Below are experts of layer 9 (counted from 0) of a mixture-of-experts language model. Rows are named router (the router's row for the expert), up (a neuron's input weights, with its number), down (a neuron's output weights, with its number) and show model dimensions 0-95. Each number is 128 + 24 x the weight over its row's rms, rounded and kept within 0 to 255. Numbers have three digits each.
After each expert's rows: a language model's description of what the expert responds to. This comes from a sample of Wikipedia text that the model never trained on.

# expert 20
router:114127131149120145199113149144176122155097153148150169103116151135115133088115148121111100189123171114074096136105161138138118143121137150157113090144149140142146129141112127112127143113130121123142142131119116137138066139119128156122148168127124150071147170170119129097155140149102114117
up1:144129153126109114138161122139135137162117110159123140166116120159167139111119132127129137123066150134129161129119153145136101139162150091132100081178124185158146145143128167128135130102145106129170131120121121068134104108149133127125077102143161123159069142102145151130126087119095123116
down1:134130125113107132138125116078159155181166138138115112090065175079099122109122140132188118139174128130162121125122128138177138132100121124092098115138110132103123108110102137132130090118128138128123142126162135149091121100106145143164135121163133139159118122098093110113123168096110129173
up2:112180095160136161091169138147123104128135128111147119146109125135137136123124140110101157127105117133187111141172114108164143099095117135099100096115110170141086175100126112084140115154136147122132171086139061109094134119136114122143147135116108157119109170129126088122110115139128109117
down2:109135161124125135147111121084142054121089109178129169136122112132135117107103147131139147105154096162084100142140140113134151147153126117127156168136112189159122137117130171070150107132114113144170120117134167111096153162121097103127105105120131128108117132102155106105117146118141101114
up3:146144142107095152161120136152128114092096148108117104107085107113119134128127126119112131146134131149123132155123143097109094136139075142088121122086099148163110168123131135145136148116132135130064129142182153170148118152126085122105123172139098135088171155155116153101164168130108120100
down3:171092162114124161102161116120144137075115135137145115137176157122108109103124152101106163121116167113139098136111178081111100110132114142102141118127133077140153147121110128138132080138111135129130098156139140111115140138152138186126122119098144100108117169092119168148138151098112092095
up4:113098180098095163119160139118101116172124139154083102144150168120136162095113111115142166130103137103119101120139102127138114116124106106098101166134135144124155103087107132118118121125167115088108154156118167155116138145164166132108134157129107133169122109091119128091092112078121110116
down4:128114091149109061134122176127126098142116158082135125114101097136114156117141119130121160095111129169137120111112122121113148147134157115121181106115135159127153140192151092149102095139165122081140119140106132124104131146146118161159107138130109143099111055143116139123150111101129142133
up5:142147148126166136096133132163090103167112130106083127133091136120131099118107122129150124169185155139120189122119091126127151169097089122108132106120152142145106145113081131150146137103141137141128140176149101139138114079098109142137151127122156075099123143134136177128165129123151131117
down5:156127139123103132180146136083177117123110104156112169169139165144122134138158111112122136137141182136137125170137094088134125127167084129133081112162145110102114122126164169151142136108131117134119133104124206151158112134132182143109152144109117129126140142131130123131134174119139119139
up6:163114132145163140145123147174131090100162140119103120095145164147137166093116149114128092126116157118138108132119136182122083180090130118124145112142109111154097131113159147115100143115123145101108105135132122128134114131192128094150065119136138146143138130141170152156122082115122169120
down6:140141136155172172129158143064155135143136118140095168101120140135097185125138141120155122136145168120135088162117138137160123140152115123127109079115116118117131133146159153181142100116176098151151133086156126155140114139162169127126123105126136122138138167120134115161116182140114120147
up7:138143153147115169140117137141154104120135149101153140080090134136093135128108139137165170134134135113109128113123107111119101119109090066119146122142127140150173162154131163159122146112160111056121129165086153114118127179109133132079121122107153129111131127120136151143158089099157157122
down7:135087180097081150135105134134099115105132138141143124142149135076126120075149142123128148105142163132106128147155134097180147125127148136120130090140133110106137170098077146148131141135113134138108132125099089124057105119114126129110140158109161131071160141110121139105142103097130161125
up8:117139097109130116147119126152136136135174121063124142109147139118091119074112114101150106138089120111110062103133168137124163120125194136132132128105153162105110127109090144124092117141105134097106114107125140103088148125128116122104141151134109131094094114106136074143177111118122145134
down8:121099128110096157108136137075184122142102106137171104136117100128138136113137150138159125102152117143169122152133085125085126098100130147125104121131138094124080105138157121147143129141135107113159143121171150080105171080117150145086144135149136165175131111119146138147140089096119147139
Decimal points and periods. Decimal points inside numbers in sports and statistics tables such as 13:33.22 and 41.73%, sentence-final periods, closing ).

# expert 31
router:099110131108166130121183133107154169150137090114152172104111145141137133119166093136146150142120133166129068115118089119123137184112122127122138108142129138122140141120131145168121124125130103175115134117102118171148084138108122075167102122098138155142098124107100148142157085136149142099
up0:093167108190152083113111124139128122147162177135115111166117125141155112116119082088171143164126113147154133098131131149140095110076146136093114116120133147117149125149107090119134114140105127153078126128148133117146099124077144153102136125141106177165120129119124139118149121119127139074
down0:118192104136115165124099108103136125114116110157164085138170144122092122145144134149153159140112127110165121099131135171100154120148099107131125086121126098070173123139164135126130191157120172125132110150131168131127108138159086134132107097159125152126156135139119112128160142138126106126
up1:139093143144137159112120146139131186075128120127093129094107127153117142111183101160141065119157143151166150111137121083095126119134107176132151077114104135137113142161132161098121102123141127111136139132131111152118110129168108068132118123109128132096101139141081145149145128121112121149
down1:145158133136125123127127101104163138153091082137160136121098121052134146130172137132107129136156110164141131106098097104149130097133173099150157125124107152145101123131120109065113108122147127166162122067063151105107152119102110135115103122148121133115152148121130125127122129097105131131
up2:130112134049122122087177140138119107096102133134106137099139080086141130132125144123119127150155119115092146127131130115106149104120111130084154133171119102101132158152126106152125150119176155108112131050137129146131129080169130099138113096122140134166113133110133093139136117125164125146
down2:133168118145102159129115109129127113127092207114133136127128168167131179130149121098121130107106130150160143116096135152116122111136084129125115081120139121112173163128140106092121178096133081179136118121163125181134151127126127122130101104138136136142122145147153149106121088097145136153
up3:130127121107102120142156131123147159103180107084116166121110130195157162110131129092162106107133143191083119109115097086160090131151131120118129119118160124115135143155104123116112158157161089130121154125116145166129115133120138081119127102098107115152087145135155102133135110106147148141
down3:135116107133146129123127109129133058132122128134020152131142143106112131105136076094148131143133124122149134160176162150131104108145128130130118145144107102107087139122154131106158134147153154117132110156133085114078133136117139090127134110149107136102148121157123079115146134116139088119
up4:115153166118173151152125083100161120169129101173130113053154125143133150119125119115148105148119136120146142176136116169124149145137104089153168105106115161157135118111113108140135096120168121138080103135156156133142142142132166137144090119118113131118096121092103098150117137127110089133
down4:145107151094145097145099117113139132154114116152101117088165126139131109143141150104092098116136154128100124149142111095125136119130172103143101139121096170122142139142134110147098117135193106099141112097112146093111180108123089164147121116126139128092187135126089129085128128118173168141
up5:101113168119095134111137135109140134122132127104139151148127147185103100115115141158131131193133153133172131148119103153058121113148135123145098078089115145125107106101105145126159194097112138112142150103110085143099104146149097129150162135131119096084117141146135116113120129121111124146
down5:142158100147143152112097108084117111124123100123113123127118137137127132117145110136094085165136151106114110124202136146120152055107163139127099127167119109131120107158112128135107119132120136086141127127172168113134113096088112090119106150172109129109119119121133169146105128178169143135
up6:113119141117131139135171131116152091123137123078107144133111107141111092138157161144141145109147110182123112078132149083117108131113129114107108126114128189107100151112100163151173102137120062157086105139103154145118088144160129108127115127148092092109103144132101137107128136116139154152
down6:130115104149178120149126117079094150129126112137111162139148149109130153082092135105129138140160103137137117132123141135134147108157147130154127152210100158144131107116129070120125109108141149115136102102100153113189144129123133146117089145117130132148134091125150113138185164179131135144
up7:131119139176123134117159102106112097155128201153125137109133147099126178112145106126149140169141094115155120102135098149098111168116174125120144137149154090087124134131102117112118120127134153146121124159109090118142176092142128111136154132132120122107128099120125106119114119149044108153
down7:154100169105124139130099123119150146152129122154126119127140102127124124115051132124119166152149072104069091152120117128087118155140141131108100099094154129096091117109137123159119099106129110117113139122160121103148107137121091111113133171068131150118157115144120118140138135133130135194
Capital vowel initials. Capital vowel letters A, E, I, O beginning names, often after Mc or in table rows, such as Mc-A-voy, A-uckland, A-alen.

# expert 24
router:134124167145112143071123111112146120109103128125109131133106145117125141086102131112131124139140105144092176129142111158143128132124126091154131146120166197132137098130047116132097185115139128122106119150125095157128140125121138137183133106132147098158131069123134146178144144142135139142
up0:115143162138130089105151146119142120147121174143045165123141070100128100091088143160144129135164126115085131113126129181122123155130108123125138118113149111104103133115126130135130134129172128147122124112149128113118116137135102148107112143122132120071155157125135097124169148141149104196
down0:113140106159136077100131129104146139140134149137095170136139084074121158128151181116111137084153108094129115097134144111108164148108150145146154129116123135108171105119109111174128126145150122161111125114101165098121109094132109125110132132087136117091116132099111140113166101101187150120
up1:116154127110134098092172156168105095145153144153085114127120121159106131114142138105140127137111092139093160114141093160093125125119172101154131146102116096143140114119088103124127159120162134138116180093120131097149138128111151049131129116104152141161119131117143129153137108122137070148
down1:149138105114082119139133057110123138137168080072116088140131174149165143139111118156127119106109127091137102123123081152144126113143146131121116124131150165084142141098157095132116147121132109114117120134103137175148104116110166126131161102133085123130137168144129101135101133164157136159
up2:127135159129119084164131092146116128133064132129115144172148123117164142164165094129172093118131122133118134135128152115174140099105105099159116123102126135153120126165130160130122116150109092098161163147117155126110165123106134117143100154114159124095162154065132078143114113119145145118
down2:115144148128141159123138146137166147099099117106126152131133123084141102152094134130145070133127112160136099129132146114134112140056099138104122136141117085105152080155086126118134134176137135128142139152104098158093140106109103150128154083101136139109129117091150118181126111134180108148
up3:118156141130150108155091082162146113141116176113121115116145105136130160091107150130126122121097140140118127139116106165093115099094155103128176122106117180110075141107125141090146166122118102136132122157155132113116173102125119124166113194145160133093115111142129106160109146157108130109
down3:125148121111147178145150176134111153173080152129114097164122115108080126139104099139136138123116131118118134162113078120077115113129118118145149137141154143120152141093096135103103131125156106152113146161083126132139128132131169144104139136123119092164189172115162125126132164104167142123
up4:125125120133133155141087128126104144132126106097112132136152107131127129114129200081101133158060122145117075182102105121114140110123139156155147154134155136085090139146144089127135136131131082124113133134121127110160069134131104141145142138143135085155112106142137135150086173154121131145
down4:091124157111093113128133096122155130125148110139131109142120135116173166104090153169127110124113100144175085124145138114133090090126131127157111144154080091138147119099121125115157153145090117110118105126149162104148111111090121171164133160123088107098137166147128128143129162150162161165
up5:148134082111142122156124117146137125141127099106152152144138123160114117081134120122115096146067135145113162109102163109115159103131081116135120130144109100149109136099087120155139142117138079142134123133164176133139078116182090153135124126110128150154178134104082128148084138120120138148
down5:112090095128148098078162121102137105117131128143135152137138086114147153109116135144111138109136106061164119167147130110150123142160118110118135109147140155149166101157122135107194133140108092121104132114077119143162116094134150109114135150148098149097090128123156075137099139112152136147
up6:147200127129137133138155121122143140103127124139167123077121107154115154143170143134166128107137123117132118167129162145115062094121109112103124172107127115137142128120138135119180128152136136124111115135127126098073153144086156131133134139104166133103127151116107162169083171103118125157
down6:142099175119116131129098102126133116117135142159135119105152123123150092144141135101119148146159118113121181079147134146128110153185159162125101126146113176093144135153118128136111171154128124095127139132155096122109108183111129135124158151130101079118085144171139136166123103073140140137
up7:097138142138097134114094141069109102119130064085132132152137078151152169093118151107142137149093089125105127094162142136098109109099121116160134167137130174146127144114126172145157090127130160143083125110132133097133143107132105107127157139128150103154150133118108161128128094111109134107
down7:124135159119147145099126113091142129106130120135127118109142122090168132113137115116151156113124145151132156101149150174172148110123126069103099100124140161162131153097069116150085101130136121093114161156168128181150164143100159096124150139145144132116143136126130179113145108108108093112
Non-English name syllables. Syllables inside Arabic, Asian and other foreign proper names, e.g. ah in Swahili and Wahhab, ir in Thiruvanmiyur, Bul.

# expert 8
router:167101123111120131155137095180125138138086132108107123123139124148123116093133156098135135120145184113143061121103133148145133182123131138133089108149117110159066125126106119115118144109142146099131142084135141138135128117166162105143128181137130123123127166103138143171120155088122081129
up17:132094156121138121116078063116109112168119102142128139143162133139122091131115130112126146108095122188120124158148137146156071141117100128102123159111112101180132133141129137132181137108138134117130127095125142070125079129135122133176137127124127120118120075129171146138145119128104147165
down17:153141127131114151149126155114105142085135098105143132136123140156107137152163129170089125141149125118137169141102123096106134099142166120112100137119117118132162106126156137143137149115119148151101174184136142137101142199131141130069145167137087137089157114123085102113092117122131113090
up18:194109127107177110129124096151099088129130114155097092141121133135129134098119122125119144136129128083153088131183131123138127143085106123117100090087081112140116116153144149139134172104123128149077110108138103132111150116146109132123138094113136142074115147151133168155141096140112133088
down18:141143181121135165126154141153160099182179122113119108134145150129107109112126140148116129143109147113135124140100127129124138120126097088127112120159127095119125141155099140134091111188157132117123145153165149173177144134150156130110179132148168153194117155131130111109107145124147146093
up19:149107139122147140116119094126063175109117117115140127122141118137141162119149125150120132103129169114151121114156145158143117117108096090137124118159127140128102134084101134136170118124113128142071134156141111138150149077138063163182084126147138108170081125146143125129129112129121088154
down19:100114122137068170103133140094114103152086107149125082139112126110107105117101090138167117114134103126133145152152108119190118151114110139172124086097132149151148122170123105110154152097116185158098155150119121139141134106138118120126134114125138097095147137098152152116109147167143130100
up20:186120172122124087116131115103161112165117116100111107106112145139104177160124100079165153161141163096127072118118115119119127132098130117141126127151148113153103120104143142125110142171146127120146132088142121107153152130145171126102164133111154140122103152082115105177136138132111086122
down20:129107105184128126116126134167150114135140157129123105113120136157168098148140119173113151105093125154111115169108121113132125104126145088162148112145130129054157122104117159148139073106157138129165118129127118095162156089130135140162110117118109145167163114135158139089141161140143108154
up21:114125091112120119164091129130099140121164168141109137084166111163149116154156152053122109141128139118084151109121112154123110106127096114152128169105102114154121145102111082143117105144111152138118103179162143083131098137108146130124111146174139133132129093134139100121106105143140144159
down21:131139136146095132153116115107142129179154134118110134165150149121110068095087099096144124145083095123123171110139086143141126082161133136129115141105135131124085126130122099111175135073126177109135106143140097165134152124128144154118141126148092157116090122124148082138109100128121108147
up22:108131112135112123124117136154115108118104113144096106153130091155128088119152147111166137167139140114131092079141165145114143187121106105106134135100147081123131144116090162101118156089073193087134125111117099161110130070129122133115141132157118147120156108085125113114119126129124135118
down22:107140105071115150132124117177119164098141124188104153110119120129130114129132132086097095105165132079150145090129146125127138197118124130128112177130103104129120119071141111120171126150176138124103110103156115114143152110147147164101108141141151156124141121121105159139131148120137141142
up23:185103126148167127098123144160150103174123144112091123157079101123140137134106073102094118165118171137165086109152122115094122125118120119113114150128105146162125139117112153109139116125121147093132107102116119168128124131197112105137110161125112126124125131122153136123066130100144133100
down23:118172151114152110135154105128110104102142137106128144104091128121152083117135103100130161120114129100125098142125130116148147109092076127169075110161088117179127147133134150131141112131162143118105122097131120174134109066136096131123191125133134113165114151122169148139097140147105117139
up24:101117111135106123177126156155128110172123095131156100060133128163119139137161143110160127126083139106119098161135101082103132132117138099119121137149141164130069149112103138158120145144078156109114129076146122124139118155118148138106140122146152151103125140104139137146117181095105122099
down24:106120112115151155144152140100067094141158155117139111130132171132098156136161080133133086154163127115126110103129110150110189106094130181117146114143119161152122119114174094133147165101123150153158106138154148096138119124085136165113119168140099133129128123137111136133163129152154147114
Digits in sports tables. Digits and years inside result tables and dates in sports or athletics records, e.g. | 2014 |, 25–13 scores, September 20, plus infobox field labels.

# expert 14
router:120135103118114127183093137143152163143136134173135130137151124145092132123114172067126135142157132115125070133116120116097150144117077144115093109165097143136122152127084137145135114110088160144140131122140129108119115127161145097155135129113141088069154126131108141097154164129130182109
up17:111156123145156146143116166166078148095119180151132125111173096126143142123089173162148112149130124140139122129099122130093134095140140142114167124115111161164076140105140144142176116137153145114128146126097094126135156139095119124096139127143113144170184099132127131164131144166157139142
down17:140131133132127159125169131126105133151132123126140107145127131105097135132100116141159154144115106132168167144138060144132140123116163157141175166121117129194106104116155113108123113115145161133183147113079131141111141148154151103132166102136129141160182100124110116147131130147194144115
up18:111131125116152114109096082174092118119130152157127100164143119146170156110135132102178168145158115145123139109169144151141173104104103105152083102123132118105130090160118148091137105144124115114143141131162161170115102084109143114172143128126140120125127095118156116097160145139142156155
down18:176118173110145121122129149155109114131129147158123116121143111111126125130151158147119081102116119099101121133118145065107133130157131129048111174126131103141151129115141152133149095129120135122156090165086119114118101123157123103123125126111144148127107129076183161126157151097154097096
up19:103117137134142137124144127144127172123156139100129183076100125148103138128140107115166147213158121151078110148151121133118127132126117137142132150133140107116139095171120117125128106164104115181108081155144095102142157085134130166175145136134133127118126143146141160122117152151154105146
down19:134123129092114163106080115100158135105104111149118104165167097127104139160126158135087116083124137148124127169151100171142170130135163132138145153114141123095141138106123139120169128142111129137118129105173081105134096084127089104091112124092134144111098126116068134113132121122125112166
up20:149157114107126119115135151132171156154132152117160118168104107075108137111143153106111161091124108122141107131151100151113166094106097136123115098150124130179112109089179151120118128153125115148138092111139165137090125146122096149085098110162130133112120074094123111116134074137134111133
down20:084167118146092153104171140139099132116119157101115125106140126127096123107134101107122102156127135096160159126111131135149113175187112157104139168116141117145127168109153107146136137087158109109147082141082143150104105096139139086108163155104147129157118139153125151146111125094099152109
up21:106106140127116135144132142146152151093166132126151130111127166149135156112168119119140122145123161103117086145107123118137132173157154137098133067119158124107152099120098153126130160146156148123124138097102108054122119149140136156149143072138138126132149123108124122100124082167086184134
down21:122147129106171118132144140172149159109160120091138148144130146130160151129174158137148128069110144099134089129169140120137109152157163144121079115130126149176174101092135137147104156132106117122126130163122125146158115132092156190141151129162159148143121119141151139138145128139100089143
up22:144153154129146094089163132160154113147087137114122142159122105111130149072132126087154130138146165124140105125128125136155096127154115140098110095125133146121099126125093121130137142109166070161086166127166137189100116126120131164125114113162084117132098126106132079122100135148115110149
down22:119146092131074120136117168130141131107174125150178170149129136132134102177094125134121135164125140146112112162110124143107148141122151103121113067095127161133132127117137142108150118118131144124120158121152111133163138109132135122093075156127163123203111125131176154137113100149163153123
up23:116205147083152116145133092134131149159138132166129138166153059119096127103155119118109093140155099140129145126149129159139103188102179097134111122152100136151088162128136155159145098139102155136127156132132124125121126114141099130109167099125137106118129137148137143113116169132137140131
down23:154086080125088119139160095128129133112152104191105123127133152127111135122129158159122155127124152095137143101145126151112134147114091114160145083138107111155137144127151150201114122124121157112176175140136127100139114134164110079112158121130148124157128136120139097109166129121151107171
up24:099093148140163087110132149132144099131108138089148115123142135181148141103086135122145117115168145127131128114145122123143136173109104156083101147142172106134106103156141139107103142136113160141131141119074104142098104101161136105090176142121103133085123069152124106117106124094132133101
down24:157151084152136125114145124094118129128126123184134099158122141133116106158148156162096145143126147130128159132109109108142132138084140143138160122147056121126113109194102137088118139099152120157156143123120086112110139111117176116166135100120190153155139116124119131134153131160132097113
Election table breaks. Line breaks, pipes and percent signs in election result tables and politician infoboxes, plus words like election, Senate, incumbent, Party.

# expert 7
router:126159157084111155135136095121097136110146204131112162155122112121134133116116100099125126112135108131130127085130128131139155131135111129131143172120131109122098157137153140131099109110145169096102112113127123139093142092136146126165140151109126110146127130164158030125153164151134169105
up10:144121137124137115120169129156132127132093140141089160166106090143123161107114111121151112101148086075116118102143100153102170099100120114165143123149143165128147097149135123086114083109096135095127120150163095125147118162106163106157149139124126091118106128159126142126129100169095156095
down10:140140155146082126166121144126126113130126115113120120100162206121119116078117145129127094157176103130097159136114122154130153096108151141104130127140099133139138083093127146103108098130124121157145129142138130125172164115145122137093072129117121188129144140137152094136150139099146134078
up11:129149136136126134127143113166138120092159105129125109115115106126120178168123109102119115170124154085143086120132152147108191152141105148144126135118144187149120140156120144157127122105118182129124068136114143108139112154091105144106178129146119103127092134121139096083090118136098115099
down11:136170129138113127159134112146121099107150099124138109148109143120108110159132158152137131110127122077152123156123117202166157164143113155102095112137098132142152121074129142122122112113135153110077112118103112087120096173109130151103141130143138127152161122105157087097149171084144138119
up12:121130135128122055132137072171061129141097110107129129155118066153134133143093129120135084146152126141117126111114101099155149142125137132136140143102169123144149170096133159139121172157133147080138130097137129087130167097152122150118144125127134134110111131142123164115138122169131155145
down12:072120120147108092116166152098101147112136091124158136115158092097095117188133136132113096093094136100111153149107100123149124143114129142103139158154169109129136133167098127136130125160133156118126109138177114160141115136125118152072127153122151085118137129104118131135106124166090094095
up13:103168153105122132120124086182195131114136163152121137114069102116134116102109116154140135110142106122165145138142121138087115165125075135129140178143114141126109153155146109140143132109155138142118142158143131122150143101178116126126116116120133138128087111187170102146113117155130167141
down13:096090129146073119113146122084117104097118128126099123125071126113122098132143167160106152152158094118156159142138114107118106144098077091196117117130128135109132132115096088085131120088169141108112097115118121149170122140141136091150133125107145137102106151099142149113138108130126111112
up14:164126170156120130100131139126135136155098140130122125147127094108173118132104122097166091131129152102148149098114152151177064110068137136100109107105146092156133122159126126151130114117178112108093144155133115137070097102108166135131125151094140149152159120150141102136146128110110133132
down14:123136130122144140115126131097093123157085131136116167077106124148152120177141168108179122141068102093185106159091144135147118125119122139108123121127114095149179180118126135121182146152101130115155147120110109141135129120121136152129107167153147142106100168094098135136137142129131135123
up15:159147134115130096126129127133114118155098199144112100133125162153105167110109083138150132132107089109124085135109103109099146107153188126160140120126150097084124137124129123128191156162132155134113133124145111181147111125131101131121110171117146107158101154106144144120117109137129164159
down15:132101069114100168125139121128096162108152121158077160123090092128104095096114070156146115172135100128134122142132132159128124090116167122175103084117150144133129145073121154134120102086123118146131114119127111142131114163076152142103097120127131133156114133113129127148152125124127104120
up16:132162154115149127105127166147112161132135179101089140145081141120127130155120161139138087135112116140129129106119120151093148157138131157148116138120109129126118115173143154139142108106144120099058141145126115121066155116152176132150170139121144066113127096126159113123153161135148160143
down16:135076137169111138076076118090108141129105164110111125088142121121141139119160097137105129108177125099091163126115112137169137115154153113146135167123140135122129144110159124135104098073117145153149115096137167122112140136127093138170133123094082173161116108154149116138133124147145123131
up17:177093167097136121167071128092108129116107145129118127135162129143093168120107128102143141122148120102133144110088114151127151145121159094112097127111147172162107122092087141136080125149150129150116147125140143128086095139099096169121142141137136112106106158140130139183162133163109127119
down17:091118157103158145131142153142131073157133129120149101127084124135126139109143150127108139108151184143145088116132134120118137127110215126122138126122116120122136153143112158097122144078111130111127124118118143125125119110118131113141116078145132134103181195143135080098102146143183126127
Name-internal syllables. Middle syllables of personal first and last names, often double letters, such as Mel-iss-a, L-enn-ox, Clar-iss-a, H-ans Ner-ell.

# expert 30
router:138097123162115127141128139157118160108121155101132132116095147130170157067149097147116093121137154151126077116107131121143114107132136154146125111173167156171123118193117119140138086089126140119135174124109114148112097150157079164133119155160123140105137146126098122160130138103150140103
up1:130128133160109174144118121103136113143149138098151165174100150175174119125117128108135141119080148111142169104162142085150134097114136146157131131093152144196125143126135141137167147111087173136103155121105128133087125117138099157087119134141095097160146149121145126135114126148140145102
down1:184132086122141146154107146159163162105159108194134154151134135135067093096108099107167117116117135144133124107127124131133126109126118162117134104131150112139147176134127117146105121109099106130086143129118146121110127125109139135134049148158110136138136141162151163143140132173114164119
up2:083163166135128148131148106160133153127127132099126115130093142134150100124167133125117139107169127122098115125075120156140141075110137092117107165075180138140146093122103143162116137137142144109077152114093119118140129120158103184158130117094162131135159135137104093158137124146108117130
down2:133087098094119100131152163130122147144119134127155170125125099132135160145135140122133130174169112114116162157075128116129170062116121136141110114129116128088145145093150114114090110138121107119113128170131090134135118119114137116095160087134125148142205148102128142098150100113115088129
up3:113123121132133112130180151157163143094119151134125124148132094108100141159145139106158171160143144122165132132132148127083147112162139119131182155122125107095110128123134111119131102106142085107115138131167113121137152142107149135145122075215130166103154107094141113118116164135120090146
down3:123196132108170167153156103062140130142132109128126154141083107072117133106110127113152150111124127147086155114142122142141115129141142082166133104080158118132132115133095136120104152089128124114138129165096099121145128159104142135113115103078105101130141145129114150108128153117080143124
up4:131113154180110163129089133162127153097151107126103141081100155127091105119145133162178148137120166111126115134079153142116120145123127105144113073155120122178131117124112073145136128148148150116129121113124153138125074125096130118116124157106098119101103095120102096108113122144165161108
down4:099118085116181150103128114129127122146100144150141125141154093129153120119134137163117137157094155123130133122143143112143128148187136124170079129130127126123128179187137148103148101110151143115174105082125124108149081137139148092131151162141135135107124115150102156092114066106138126134
up5:193105107129095089119162116176144141115103158138117102106116159158113128138140134162169119144122131174173115147103105108131121136084130126133113109132130098146132110143124136122150158118118162135116113114147083099133186127149117153118096165104140096171139108120088086110130138121115118169
down5:104108144129143122039132130116135097141157116134122151112108140077079107105153123175121135142124140167169115101115094120110136106118112134149181100095119151139133143142141119135081061104133125143105131159155141111136136128131107142142114176137122132126115170133082127142122160122110120117
up6:157123163122098084119138143144141113119141123157143159185084106125165127164078146126107134117105161148125113093170099098146149093113109129144117127166138107124136104159116164134104141158122140107119145125139094160147116145123142166119131162152169110141136185127100115139148084091146112135
down6:146113115118145204145136135135093151135137113121072098119146150115153140114115124119126164132128108181117168148081155154114103137126111126122171108115132156169143151156104095135133143061125164123154112122101125116140127151119099141145164132111128120102068112141146132111148121082113121118
up7:127148157153138153133113136166133128150176116148162098133088140138102108111150126090093163152128139135121125118149148108143167166115142114123109115115171120180113121140131126110112092087139157131114149118049114116133138103135153160109131144126082127148144149077136109083095124112157117153
down7:167125157125154106099103115156114163082113084088125131102125112127116138122075134182170129118144127089119137158163146146160115139132135142156105112148105144089151136113140148094161121132161060122142096134103153114075146134140119124124128122127147167140122119155139132165151114137112118089
up8:153187139152125114155101135164130130085096119107120101149132098174177097138107131114139110127096156144159114119143129112135168113150123120136139110150154188176141120137120145115130111110155142075119106133097120143136116123174115159170148135168141171157139155134121154132148128160098138145
down8:108088116132188156116147131126093135132105116115128129106132108103161148106128184127119175139103116136165121143119095151124134169149130149108110140124092118112121170117150080112121138095135133147134145112128113109146151107125115115113089097081106135127095099093126057156125090134156145093
Taxonomic name endings. Latin genus endings in species lists plus commas, pipes and parentheses in taxonomy entries, e.g. Phyllid-ia, Thord-isa, Phyllanth-us.

# expert 28
router:087100157102120094095154166128143098130146136126143153109095111144116113119148100138132052117127128100113084152146147138138106144120073134117110148150121143138140133161101148134124091119109099155137123121116128118066141108090113158147171156137155154109100130139124079107094148134116141095
up0:126131144141095129085145176136134116136157133170127122135102107129126137140146143121091101135110161089119081121181129137137139129194122097144143090098123181140118144141110133101150142134162092077116141103116113136079115127111118168147141108172104153166117124175138128107140133128099130136
down0:116090143103108171115146121119129120146165127156148182108126124122137135124147135108073148137151138115099115205104123196119103116139154118134155137156101102111102126149125093110133139115101157136135166095122145123116117099123134139112092148095102146117139111079092105135138148119085150153
up1:110139133118118145116098147160141111147148128081129112137130121126114091099152134088130145160107108148132126170144120156087121176146120114141132112115167125151112138154142132160115158122174128111124128075130093144084143085080108111131136150130167095139122126126085072144110142072153146107
down1:165113116145161126113121091145129149126103077124097128155148171110124135117100114123131181137148170163088096136111107124103138141112111136136128118129107099088176127123081131117107170169105142143118101119102116102139143106125127097091072151098155114131110129137131140105063133100123130132
up2:100129129106125134121116136086165135112114094151179162109144054170076122173133116127127143154097129105111131123134175108137153081147110093143127110114134116117131125135083121162106113120150121120168158144150129118122095116123127117156167137169107149124114110090160134095122114103099131148
down2:168114148147133136134114193124085106147106107157126056124128143138140122110087150139137138148140130129154166146142128118147116167079118154132148119178128159115129104176157123073103113134125127125128142117114150123131119117162119123127128094060107127137121155128100144117085116152105105154
up3:142114128177109113067150161086144168161120120148156117144133097122144138108108154156121124097090106126121131152135119111130082119120114105133129135134172121132111127143104065089103154141150134126112166112128126144117101075138108057166130148104091109130159113136130106102122147143121134110
down3:109123135130156127130118180147166155116119148142116138162135121057122110108139100089117162104092118106083126143143124149162136080151123158145143129147094124118148125127123129148144088145141122093175130171080128114152154101117094161131137102095160128178119135089105125145132127142116157138
up4:127118123134135126128138161134184116118092132164105120147143122137113128132112145133102135120049141090104111156140069171117133148156139110129100133114123171179106111139123136145136120117125161084114106066133125142121078157105130123095165123145172117145154117110110108106156116109141130154
down4:171114130080142130144127128089136172152132118116145102082112112104100102154145111155124169127175101137125110121170167134114112173143167146088140134115129098098143117099129158161160117114111117147105131108129136099097113118089092140092142168137113104128100127078133166134132141151135126156
up5:171148132110138135118125177127127128154159150074123105122141119126142136130123084156052107139106107132138137088085155114107169130146114166129134108142121124158098160155145155168148134122117158152113147068095138126115120096129134114120141142082096166129128118126138097137146139173108116116
down5:146107170113123141139125151139122118098135092151119106124132074131125115132097120156130118111142132089148142134123126104137095135141126087142092142096115149160099154082095139142103157116117150151122166113103127110151133157142127122136144115124154211175130071165148118135099162180112134123
up6:132142144122124096147127163123081109157136120096108149102080089137146132153142142142151127133100136183165115101119138113147120107093145155127124153108106157108115124161117182135120131135121106045113114127102124142111110153163133152149163146132099136142122144132095089152087171110151133118
down6:104149119151092133136195158130100120092103161079100154097178151122148145147086126114135132128171138174111123100113138151155096120163105151124129117136103092130141187139129131118146098133124126140107103136142093115127121139144138120102107144074138080131142165096143131153104131121125145124
up7:128163125098141144159140134159125156191141179142107147079101105128151126150150105098158102108111123089156106127151117114165177122115155161135113113143148098117126108141138123121113074109114078117106131107113080152116113125116134159131108142118133124085085142161142092150098125128150118133
down7:131137138130088117136131123141157158141119134155132126139155145120110138146133115137107124128129144144139125109108133084091086073094091148200105147130127109116182092095134089083109132131123109139140125097134125085149127121048115118109107111162124165109121141092110148111133104094136109118
Chemistry and biology fragments. Vowel and short pieces inside technical chemistry and biology words and formulas, such as cycl-o-hexane, ph-os-phorylated, o-x-idation, process, plant.